From a checkpoint of a small mixture-of-experts model trained on Wikipedia: 9 layers.
Below are experts of layer 3 (counted from 0) of a mixture-of-experts language model. Rows are named router (the router's row for the expert), gate (a neuron's input weights, with its number), up (a neuron's input weights, with its number) and show model dimensions 0-159. Each number is 200 + 20 x the weight over its row's rms, rounded and kept within 0 to 999.
After each expert's rows: a language model's description of what the expert responds to. This comes from a sample of Wikipedia text that the model never trained on.

# expert 41
router,192,214,175,205,187,130,197,205,233,216,174,190,197,185,230,182,205,207,192,195,193,195,203,174,201,182,204,221,207,186,137,226,202,208,211,237,209,189,185,192,208,210,193,155,192,153,189,184,194,196,172,204,166,184,186,193,223,172,200,237,187,192,201,239,211,199,167,193,180,211,210,215,180,196,202,176,165,188,175,211,190,201,206,209,178,240,205,205,216,204,187,187,214,192,180,177,212,216,162,202,225,225,182,206,209,166,162,208,172,178,189,184,185,193,213,180,186,190,218,228,182,204,186,196,212,212,187,185,176,218,208,201,209,216,186,175,203,189,180,177,214,186,173,169,215,180,237,165,202,215,197,205,165,190,191,205,154,220,176,185
gate0,200,242,183,222,155,198,191,216,250,210,197,200,194,199,199,197,192,225,191,188,195,176,200,189,232,191,189,196,205,191,204,191,200,216,198,249,179,173,200,200,209,243,204,204,217,194,214,202,214,188,209,253,178,202,160,207,198,190,161,195,203,213,199,218,224,202,198,206,200,198,178,195,180,224,187,201,203,201,218,204,189,210,199,207,194,195,156,186,136,142,186,207,201,178,237,202,200,199,208,186,211,207,206,203,182,207,211,205,201,215,224,183,204,202,196,205,206,201,199,158,199,192,203,219,228,201,195,185,140,179,203,184,206,161,220,213,166,132,207,209,201,193,192,222,207,157,226,197,224,221,200,195,212,228,171,186,184,200,174,192
up0,207,219,196,220,164,199,190,201,248,214,199,187,193,200,178,201,191,228,189,191,201,186,209,173,254,192,185,198,232,194,203,200,199,218,193,239,190,164,199,205,219,252,205,223,222,195,213,199,202,201,206,259,185,204,181,214,183,203,159,201,201,223,200,212,233,201,190,201,201,199,201,190,181,223,200,206,192,204,200,197,187,203,203,202,195,204,165,204,162,136,189,204,223,185,257,203,176,203,219,185,201,198,225,195,186,203,233,202,198,211,221,155,205,213,191,227,216,197,198,193,203,199,202,228,227,192,201,182,166,187,203,186,222,170,212,220,179,123,196,222,197,192,187,208,216,187,200,205,223,222,199,200,216,215,168,208,165,208,191,197
Closing parentheses, leading dashes and daggers in lists, and P-se- in genus names of species entries, plus as and called.

# expert 15
router,230,219,241,181,176,208,225,183,206,189,186,212,229,204,184,219,191,175,223,200,167,192,214,227,229,206,234,218,202,155,218,195,184,172,214,206,229,202,210,188,229,186,226,171,176,192,236,208,188,181,162,222,218,227,198,206,201,195,169,223,190,177,172,200,197,199,174,176,223,184,224,196,179,216,208,178,148,208,220,230,187,223,177,174,190,216,192,184,178,165,195,210,193,169,190,211,217,229,210,182,202,192,176,219,182,192,225,198,203,199,208,195,211,215,199,188,234,223,225,196,186,176,224,180,170,227,201,194,187,184,222,181,187,211,158,209,231,170,182,224,169,214,208,209,167,224,178,216,195,187,207,231,209,223,208,195,183,199,207,210
gate0,176,213,226,213,216,182,194,197,200,199,177,209,183,185,201,202,165,191,184,190,186,198,199,189,195,179,201,154,159,197,179,196,191,207,219,216,243,196,201,198,250,200,175,184,205,178,200,190,193,180,198,187,216,204,209,241,181,200,210,194,198,185,217,190,186,195,177,170,189,185,200,192,181,171,202,176,193,188,179,221,211,208,204,194,211,200,241,240,258,217,207,237,204,186,209,199,180,190,210,211,190,202,194,233,170,181,208,200,243,203,201,185,220,205,230,178,227,198,201,202,226,190,153,198,141,222,200,216,202,236,199,204,177,202,154,250,199,198,226,153,207,178,182,199,193,201,205,198,170,200,193,237,199,185,196,201,218,190,164,209
up0,220,213,184,191,200,194,202,206,196,193,200,155,200,206,170,187,175,216,198,177,222,189,196,181,205,214,232,200,183,196,202,191,175,218,191,198,170,200,210,184,238,182,171,221,163,198,197,189,165,234,243,173,181,199,199,194,207,148,208,219,206,183,191,197,209,207,177,202,181,218,210,193,194,202,198,241,213,197,200,187,165,172,199,217,167,185,236,196,204,198,219,203,186,233,194,233,191,213,195,203,187,206,213,200,203,214,220,196,200,195,200,204,191,187,183,182,178,190,211,213,202,163,226,197,157,212,221,247,203,197,181,187,208,177,202,174,213,179,183,125,164,201,170,202,196,198,180,231,222,199,192,165,260,218,206,198,227,191,184,191
Given names and opening pieces of proper names, often in tables or lists, such as James, David, Tom-asi, Er-skine.

# expert 60
router,206,169,201,208,242,229,213,178,184,162,194,199,182,191,186,227,199,215,175,226,213,201,198,175,191,187,201,187,201,207,186,179,177,174,231,214,205,213,200,213,196,238,192,202,214,197,219,208,209,223,205,235,208,208,199,204,211,224,186,188,209,179,193,177,226,189,187,206,203,232,187,240,166,188,200,172,199,188,189,206,208,220,186,228,183,167,202,164,220,197,198,190,220,228,218,209,170,220,231,178,238,173,162,230,190,210,225,219,201,230,214,180,180,159,190,180,221,173,201,236,196,189,211,228,223,185,233,220,198,192,200,172,221,228,208,218,161,199,188,191,245,190,200,202,216,205,166,172,188,236,204,196,201,179,159,172,205,217,194,215
gate0,198,198,193,187,216,201,191,183,192,207,202,179,205,192,156,201,226,205,189,186,208,210,214,167,194,199,156,203,201,246,168,181,174,202,213,171,241,173,203,207,189,193,167,212,205,204,216,227,202,189,201,207,148,203,194,188,203,246,200,171,200,186,205,192,242,182,209,218,205,193,217,199,189,197,198,205,179,198,157,195,209,140,190,200,200,212,211,198,197,175,196,181,169,187,218,207,204,199,163,195,205,183,197,166,200,223,196,194,125,186,239,199,185,143,201,220,199,192,178,223,179,192,196,167,178,224,213,185,193,212,202,217,198,190,188,191,176,193,194,216,220,221,233,180,197,204,205,185,198,227,199,172,203,210,213,208,202,194,195,148
up0,219,209,208,233,180,171,189,185,267,193,188,209,213,200,200,179,195,202,185,194,190,219,164,201,206,195,244,203,182,199,205,189,205,195,210,211,198,203,200,187,202,197,187,238,185,174,219,190,207,198,240,194,241,183,188,187,244,185,196,219,226,219,199,201,214,172,199,215,139,194,181,190,211,203,204,186,219,200,208,145,213,203,199,200,219,194,202,218,198,193,253,204,194,231,194,204,207,221,200,207,164,230,223,197,210,188,161,195,181,190,214,196,200,202,199,176,208,252,209,200,195,235,201,205,177,229,192,195,197,229,167,240,210,200,190,223,224,199,205,231,200,194,200,200,155,229,174,179,197,199,233,199,200,188,159,180,208,207,199,222
Middle pieces after an initial consonant, often r- or vowel clusters, like b-ran-ches, B-i-ography, al-co-holism, t-ri-o.

# expert 19
router,185,218,174,205,182,135,195,205,232,211,176,193,200,181,227,182,209,210,189,198,196,192,198,173,196,185,203,218,201,183,144,228,199,209,211,236,206,186,192,188,212,208,196,161,189,154,190,182,199,196,174,206,164,179,182,193,223,175,196,236,184,190,200,239,211,200,169,190,179,215,213,213,182,199,198,173,163,184,176,211,196,200,205,208,177,239,204,204,218,198,187,186,212,193,180,176,208,216,169,201,221,218,184,206,216,156,161,204,177,178,187,179,187,193,213,183,187,186,217,226,176,203,180,194,211,212,182,187,179,220,212,207,206,217,180,183,205,187,183,169,218,184,169,172,213,184,234,166,203,210,192,208,163,190,191,210,151,224,176,178
gate0,199,184,200,185,186,203,125,187,216,226,192,182,169,200,200,165,207,190,217,190,203,209,192,153,200,196,220,157,124,192,206,187,203,153,204,204,188,198,212,170,209,195,199,173,234,200,206,194,195,195,202,198,205,209,215,186,226,197,209,196,188,219,231,200,233,183,202,196,201,220,211,208,219,208,216,211,155,163,202,203,200,203,202,200,247,195,225,197,192,218,190,190,237,203,197,215,236,228,205,226,198,229,225,229,202,209,216,201,172,192,196,194,193,184,198,220,184,204,198,170,193,186,137,203,183,205,195,203,199,187,239,180,203,204,197,179,201,205,170,208,226,188,179,200,208,199,208,230,167,243,202,185,194,212,188,198,198,196,203,236
up0,201,167,201,196,188,220,119,186,200,223,205,169,199,205,200,177,199,188,231,172,201,207,198,135,206,191,225,173,152,203,196,189,195,150,217,199,178,195,218,188,199,188,203,175,225,202,207,196,207,206,202,204,207,200,230,192,220,200,201,197,188,211,211,198,250,196,188,203,198,219,203,203,234,208,226,218,175,173,206,202,201,205,201,209,256,196,207,210,200,225,193,197,226,203,203,210,228,232,201,199,198,238,228,217,199,217,254,210,183,197,195,197,186,194,196,243,187,222,199,190,205,194,140,214,172,203,192,201,204,202,236,192,200,188,182,182,224,220,174,218,222,201,188,194,212,203,218,214,176,220,201,179,196,211,178,203,199,197,208,238
Punctuation, line breaks and spaces in formatting, such as the dot in U.S., b in Quebec, blank table cells, and breaks before infobox sections.

# expert 22
router,218,220,193,188,223,214,209,181,219,187,213,230,201,206,205,217,210,197,230,204,209,177,186,190,230,200,197,206,157,218,202,223,213,232,244,199,183,195,208,169,220,210,229,193,172,204,155,174,206,204,199,201,185,208,163,194,198,198,233,182,203,157,223,222,202,178,201,208,205,177,195,214,186,221,208,201,212,181,224,241,210,225,217,183,220,225,236,197,189,184,229,215,178,204,182,175,206,222,211,208,162,178,181,212,175,194,210,193,189,219,190,183,165,175,231,173,181,221,220,221,182,185,218,180,209,236,184,196,209,193,188,212,170,159,170,178,191,186,233,185,178,217,219,174,162,160,170,210,179,224,215,219,195,179,197,199,215,205,213,174
gate0,207,180,193,213,192,208,182,192,200,192,211,198,220,226,209,203,173,176,192,199,203,191,199,179,199,182,200,206,147,166,203,198,188,184,202,198,194,216,180,191,176,182,222,117,178,201,199,196,162,197,202,199,220,224,178,202,232,157,201,244,192,194,192,172,199,179,202,200,216,189,193,211,197,199,210,185,161,218,177,209,216,207,209,207,200,208,200,177,194,192,193,199,164,248,207,188,178,158,187,191,175,196,186,190,205,186,172,181,201,204,189,173,197,212,208,201,244,242,158,200,217,202,238,204,212,203,227,184,184,207,145,197,185,178,219,171,226,158,216,210,201,176,176,236,199,218,190,221,200,198,200,163,195,200,186,174,204,197,200,200
up0,250,192,190,229,188,189,182,207,205,210,223,207,199,205,247,195,181,184,182,202,181,214,230,195,219,157,202,204,155,184,200,198,213,189,187,187,186,206,202,202,193,184,211,190,204,175,177,186,179,197,182,201,200,209,192,206,173,203,173,237,177,209,191,194,186,188,199,246,201,197,185,202,183,204,176,192,142,233,183,200,231,219,209,226,212,209,213,161,185,175,201,198,207,235,198,202,197,192,199,201,198,194,201,223,214,188,187,191,219,196,195,153,197,230,208,189,230,234,171,180,179,203,257,200,201,171,203,197,143,216,197,198,170,203,152,207,212,187,202,217,254,191,213,199,204,223,199,187,199,200,180,167,199,230,185,161,199,204,203,199
Capitalized word pieces inside titles of laws, awards, occupations and organizations, such as Act in Act(or), Art, Commission, Records.

# expert 58
router,191,216,172,203,189,131,194,206,236,209,175,194,204,186,231,180,210,207,194,199,193,197,202,173,201,185,210,222,208,186,146,230,203,206,212,242,214,185,194,186,216,210,192,160,195,155,188,184,190,193,168,208,165,182,190,193,224,181,200,235,186,198,200,236,207,200,169,189,173,214,211,218,185,201,202,180,165,185,176,206,196,200,208,213,172,235,212,206,218,200,188,186,223,190,182,176,206,219,168,201,222,222,180,211,219,163,162,202,181,181,188,181,186,192,208,184,189,189,214,225,183,204,179,196,208,212,185,183,185,222,214,204,206,215,185,170,214,185,181,173,216,182,173,171,213,183,240,166,204,209,193,206,162,188,196,205,155,222,178,181
gate0,189,205,200,207,167,203,185,208,227,180,194,177,198,210,202,205,198,212,198,180,194,146,187,207,187,224,188,197,189,237,201,235,165,213,218,200,170,236,227,189,218,218,214,201,191,191,199,197,200,207,205,211,206,209,192,168,192,200,199,190,210,193,229,222,233,212,222,196,196,219,186,209,234,217,186,214,195,227,238,204,200,230,199,204,215,200,180,214,199,198,224,176,235,198,199,208,205,241,199,203,208,200,137,205,211,152,165,184,187,205,200,193,207,189,207,181,174,206,234,196,194,241,172,199,193,203,167,185,200,203,191,155,205,204,154,208,199,194,200,185,204,197,224,200,222,197,188,188,200,173,204,198,223,240,172,212,217,235,128,229
up0,154,181,246,197,200,170,161,216,194,179,242,202,188,227,193,249,190,238,199,178,186,186,196,268,165,185,225,180,208,221,191,201,193,203,228,209,180,192,170,200,202,184,206,179,207,196,187,198,201,200,227,199,165,206,165,203,168,170,205,200,201,197,191,196,223,176,206,207,197,200,175,216,207,199,202,187,200,217,264,195,195,198,183,175,208,197,202,217,200,249,216,214,213,197,217,216,200,205,197,152,177,237,198,199,220,177,207,217,194,178,196,207,200,181,204,202,174,180,187,194,180,218,172,212,190,215,176,219,209,153,183,202,198,203,139,214,193,214,200,209,220,201,190,192,198,221,202,209,178,200,200,172,195,198,217,192,194,223,210,192
Minus signs, dashes, hash marks and numbers in table cells, and the line break after a = Place, Region = article title.

# expert 28
router,206,166,172,200,198,191,198,194,180,229,230,207,165,181,224,214,207,183,196,197,203,233,218,205,189,185,173,199,193,236,236,195,173,189,171,187,174,194,174,186,200,172,211,197,182,234,219,236,182,225,229,223,201,178,215,182,173,170,201,187,190,221,193,210,212,205,220,166,166,213,190,178,232,194,182,197,193,193,182,190,203,189,223,196,199,175,174,199,216,209,206,236,203,179,198,213,176,208,167,215,213,188,217,187,230,236,235,236,220,185,212,194,173,186,203,191,187,198,187,168,201,189,207,216,192,202,201,228,209,161,203,185,206,191,206,213,207,233,203,176,209,147,171,221,247,189,214,191,255,210,202,194,201,207,177,203,212,200,207,244
gate9,202,198,197,210,183,220,199,185,233,219,227,199,178,203,203,194,189,192,152,227,203,196,180,209,203,185,206,182,207,195,198,196,202,223,177,166,214,190,210,229,161,150,201,189,155,213,207,155,231,210,198,181,167,230,195,174,181,197,192,222,209,171,190,191,189,198,198,190,193,178,174,201,215,193,202,196,183,196,221,195,207,228,225,185,199,114,184,194,197,213,180,196,211,175,183,193,194,230,193,230,220,146,200,235,197,175,216,187,198,183,191,219,178,200,191,172,207,201,205,220,190,157,227,203,197,208,213,234,242,179,233,211,213,204,200,200,196,202,185,199,198,211,173,210,165,195,184,159,229,224,200,199,207,204,203,197,174,209,199,194
up9,187,198,208,175,276,155,178,203,179,211,197,192,220,187,191,221,198,221,248,175,204,164,227,192,200,199,199,181,201,157,201,171,226,190,193,219,197,222,202,192,218,199,175,205,201,238,195,222,200,194,199,215,219,156,196,201,207,200,203,190,231,181,233,194,208,210,197,215,196,214,207,222,200,192,182,200,227,159,199,197,176,179,205,200,200,207,188,216,193,182,196,205,204,221,232,234,200,199,188,160,196,236,217,173,225,220,171,198,200,229,232,217,210,221,198,227,186,208,195,137,205,232,163,205,198,199,218,224,211,243,195,198,194,199,211,197,214,185,216,221,197,204,226,192,196,221,175,216,200,168,216,185,192,199,208,188,243,212,206,189
Mostly the preposition of after a noun; otherwise middle or suffix pieces of long words, such as beh-av-ior, off-al, height-en-ed.